config.toml
num_hidden_layers = 11
hidden_size = 192
n_experts = 64
experts_per_token = 6
d_expert = 32
d_shared_expert = 0
hidden_act = "geglu"
moe_layers = [1, 2, 3, 4, 5, 6, 7, 8, 9, 10]
router_score = "sigmoid"
normalize_top_k = false
routed_scale = 0.816
balance_loss = 0.0183
balance_bias = false
router_logit_norm = 1.0
init_std_router = 0.0202
lr_router = 0.000538
vocab_size = 16384
norm = "rmsnorm"
norm_eps = 1e-06
tie_word_embeddings = "early"
optimizer = "adam_atan2"
learning_rate = 0.00207
beta1 = 0.9
beta2 = 0.99
batch_tokens = 65536
max_seq_len = 1024
train_tokens = 374100000
max_steps = 5709
dataset = "wikipedia_en"
Below are experts of layer 6 (counted from 0) of a mixture-of-experts language model. Rows are named router (the router's row for the expert), gate (a neuron's input weights, with its number), up (a neuron's input weights, with its number) and show model dimensions 0-191. Each number is 128 + 24 x the weight over its row's rms, rounded and kept within 0 to 255. Numbers have three digits each.
Before each expert's rows: a language model's description of what the expert responds to. This comes from a sample of Wikipedia text that the model never trained on.

# expert 20
It responds to: Pronoun objects and speech verbs in reported statements, such as called it, told him, said, stated, plus brackets, opening parentheses and digits.
router:149120115144130129110116173135126141125132133094158130110125136118123166118077095158144140121110129125146157114118117125102096145179107125108106117132129113081113147097128125101122139165114140180159103170148122098115111132098135114149132138145109131140142103140096156116091124138116100118127086143080149123136129116136179132147166132150071081106121127094145122153119173098137130104152136133105132148164128141147072159176141134072146162105147108139085091135138118118104100147110175132101109117115126126131115074142120116110086155082124136158092125093088136083083137100089139142
gate0:104106107188144145154065145117109141120102152117172083135140121114116109126143126155173130097126082096144131135118162105134155123137129113138137110118165098167104173094103113145140137103163109161173121144150179120095134121126119097157138092105098127143105090150129144106067099134131122144152133147120141114134118151128134121147188128173119119119144124111171132137086136101119089128099120115090140135125148142130124140200118130136133113142087128123061085169145157148164111097136151112158108106117140093116112138141117121176145094124105108115110112124133149127111149115115125112
up0:135091126155136159082107123117153067134167141171159174149159131116098149109124166186120054092102112101093111125132145111132168135090076101134109105107114120116150146135106133091142101111133108132118118131145114093091127120136138112129164101109111142156117106117104139137109150134156130172138110141145142134106122147108128134112091113169111127109159149098121145132076136110130112093150172112126131142133146109155109119148109070109113142145113112130132113128163188152096120134091131119139097148154115122131127163141127121136104121120113165103086101072101159165131130149111106104

# expert 18
It responds to: Comma inside vote counts in election tables, such as 1,331 or 2,620, plus narrative words like had, who, having, appeared.
router:106093088116154139135094093097118142110142143062168100177107141138126133097101101154172154102150110131104129130134136158103133137144130141111170103118100117128091112155101155108081110184113098128096142092131146128126121126125154109137150130136136112139128133109116124105098090121121133123153099129168150146114127160131116151153095136152162127155092128134126109141137127139141135089118180131165134073113163137132133134161116122105120110106124120119150144089105118087109095134157145130106111165143177084129113165129112119110101165149120135149174171129102126108146164158118201092
gate0:137146114109140134132114123090140132092123157114111156140116150135165130145076100124134179117133149151134106163115119125127107107140127086182117097110112151144158114127094139082138118128146110106135176118116185076091170113111131136164126117130147128098094118136108138099142112135113141103104110117067113136128124097067147094126108170125142128125146130123145126105085121079147105130146156136119105125118126123074154087095071124136099128136149109164127121140099139139110135123085113177160111146129138080146134185153127164107123154092119115148103095140112108120159119128110166152
up0:108134145133139088156092086111134108098130118150143145139140159126128086109144090104159124150156150142133157152147156106090108117160139148158135133120119166149129116113134130099096163106108109088117146134110146106134117145153125132139133161102180133102113109105075164161134155111132106126065109137162160135131125140131143133135132161146121139122120090128113172125075139130164142129134123123127097085054151084108159108163109133154136144128168163164140117152094085151109117121124131096119146185121115130148102131147098146117146145107133080139118146163138062142164124160116147130

# expert 51
It responds to: The, the, a, his and 's opening noun phrases, often at line or list-item starts, as in The Three Goddesses, the Admiralty.
router:122148130116122141125145126123116146143154099078121121093112114102155115140107159122139161136081126095172058119125115121143183086115132113093108101145121154144136101161137183104095119184122124153139150100112085108125165125109148101126167145127136104155077157178107149154142132155125125122133136138150137141127051116170146105121150139133152167123090096065127089117150131144134120094142126103114110068163100140157117119114133159135142127099125115141141113153120151124121134171111126125114137114138096138122134145133143114105109098101121150139108169136135177116154140097155140127
gate0:136157094097108137159173131119124160101119099125170135187146126129186138139189133130165129116096139105144077144107130131136088104145122181089105096118114129091112085166082168095100138108129156124135171078120107106142094163133125133161137164094172148105120155134129180122099122121116193115103143109108097151139128128142148127169133112137126154118084101116087141113141104141161137137131136148142153125118097146134162084120111132132142150111149172121147115145121134131133134143109140133122144112132161125146133128149164135101128087129154138155120091129117168139133142120119166120
up0:130129145105105148107140110169116128136100164157097143096146141098139158114175079126110136136138166120160140142124126085131140113121111108167134120162162147110126108121136129105129112127125139125091084146133105116187107174145139105096102170140144164106121112142103111113124090135127156137128092167138124141127138191162118166103150139111135120154135149134092126144092172116116139062113116151109094146139134080142108054142174152115135140157143160130113162141143125115134130096058118159113130117143113148129144107108137121163078148129103165127147144106132106149152117113141142105

# expert 1
It responds to: Closing tokens of names and numbers, such as surnames (Brown, Jones), US States, year and table digits, closing parentheses.
router:114126141123160158103099147063136097146132117122129160145161114101128165118075077158140101141185146132134164134152121110138147153180132169092151143133146126114138157081100100177139128119159127111126147104135126105151114155108131156162164147110115135145102117143095160124126145105133156142089118151122125136118097154125117147139094145117099124084093125140068126126132132134184112154090114108154140162127158112148144111144160112103092121131121111164149120150085129120107054098153128151141100107155142116129105163138144115132084163085122099142119119140127131101140126132129141107
gate0:131169114124118089138045146131095118126120149101105144153110109158145106160132133109134155125132128134111121169135158095094150142150094137118115149122136141147157163142095109106119129102123090131072117112135087093118145171165118106166122151142150156105101122162130167136166143129135158131160097142121177155125126138171127107166115133157147095092123111133165136133101143123148101110145132143133095131127122129076132116119128154119119151123182175155131129181063128101105150156111104085130105122108145114126143084123177158119115131150130156148117124131113167144136127146089105146
up0:138147162125106139147088133126112135068108162109130112120135075157164105167121110155145137111138158081134143117120131122071102160139089129120114107123141131142161149123127124173107110172114148153140121105093139138125159157154150136113134094158134121130086076128122148146146140139137100147136107150127126127128125176166092126108132134120129109111162104145150148122126123129161108113157149133164111117107111107117111145108118140095142149141187139157129142141142143097113134174130079109074129163118039102117111084142183113141128141129084161132120122122109103131105102160086121134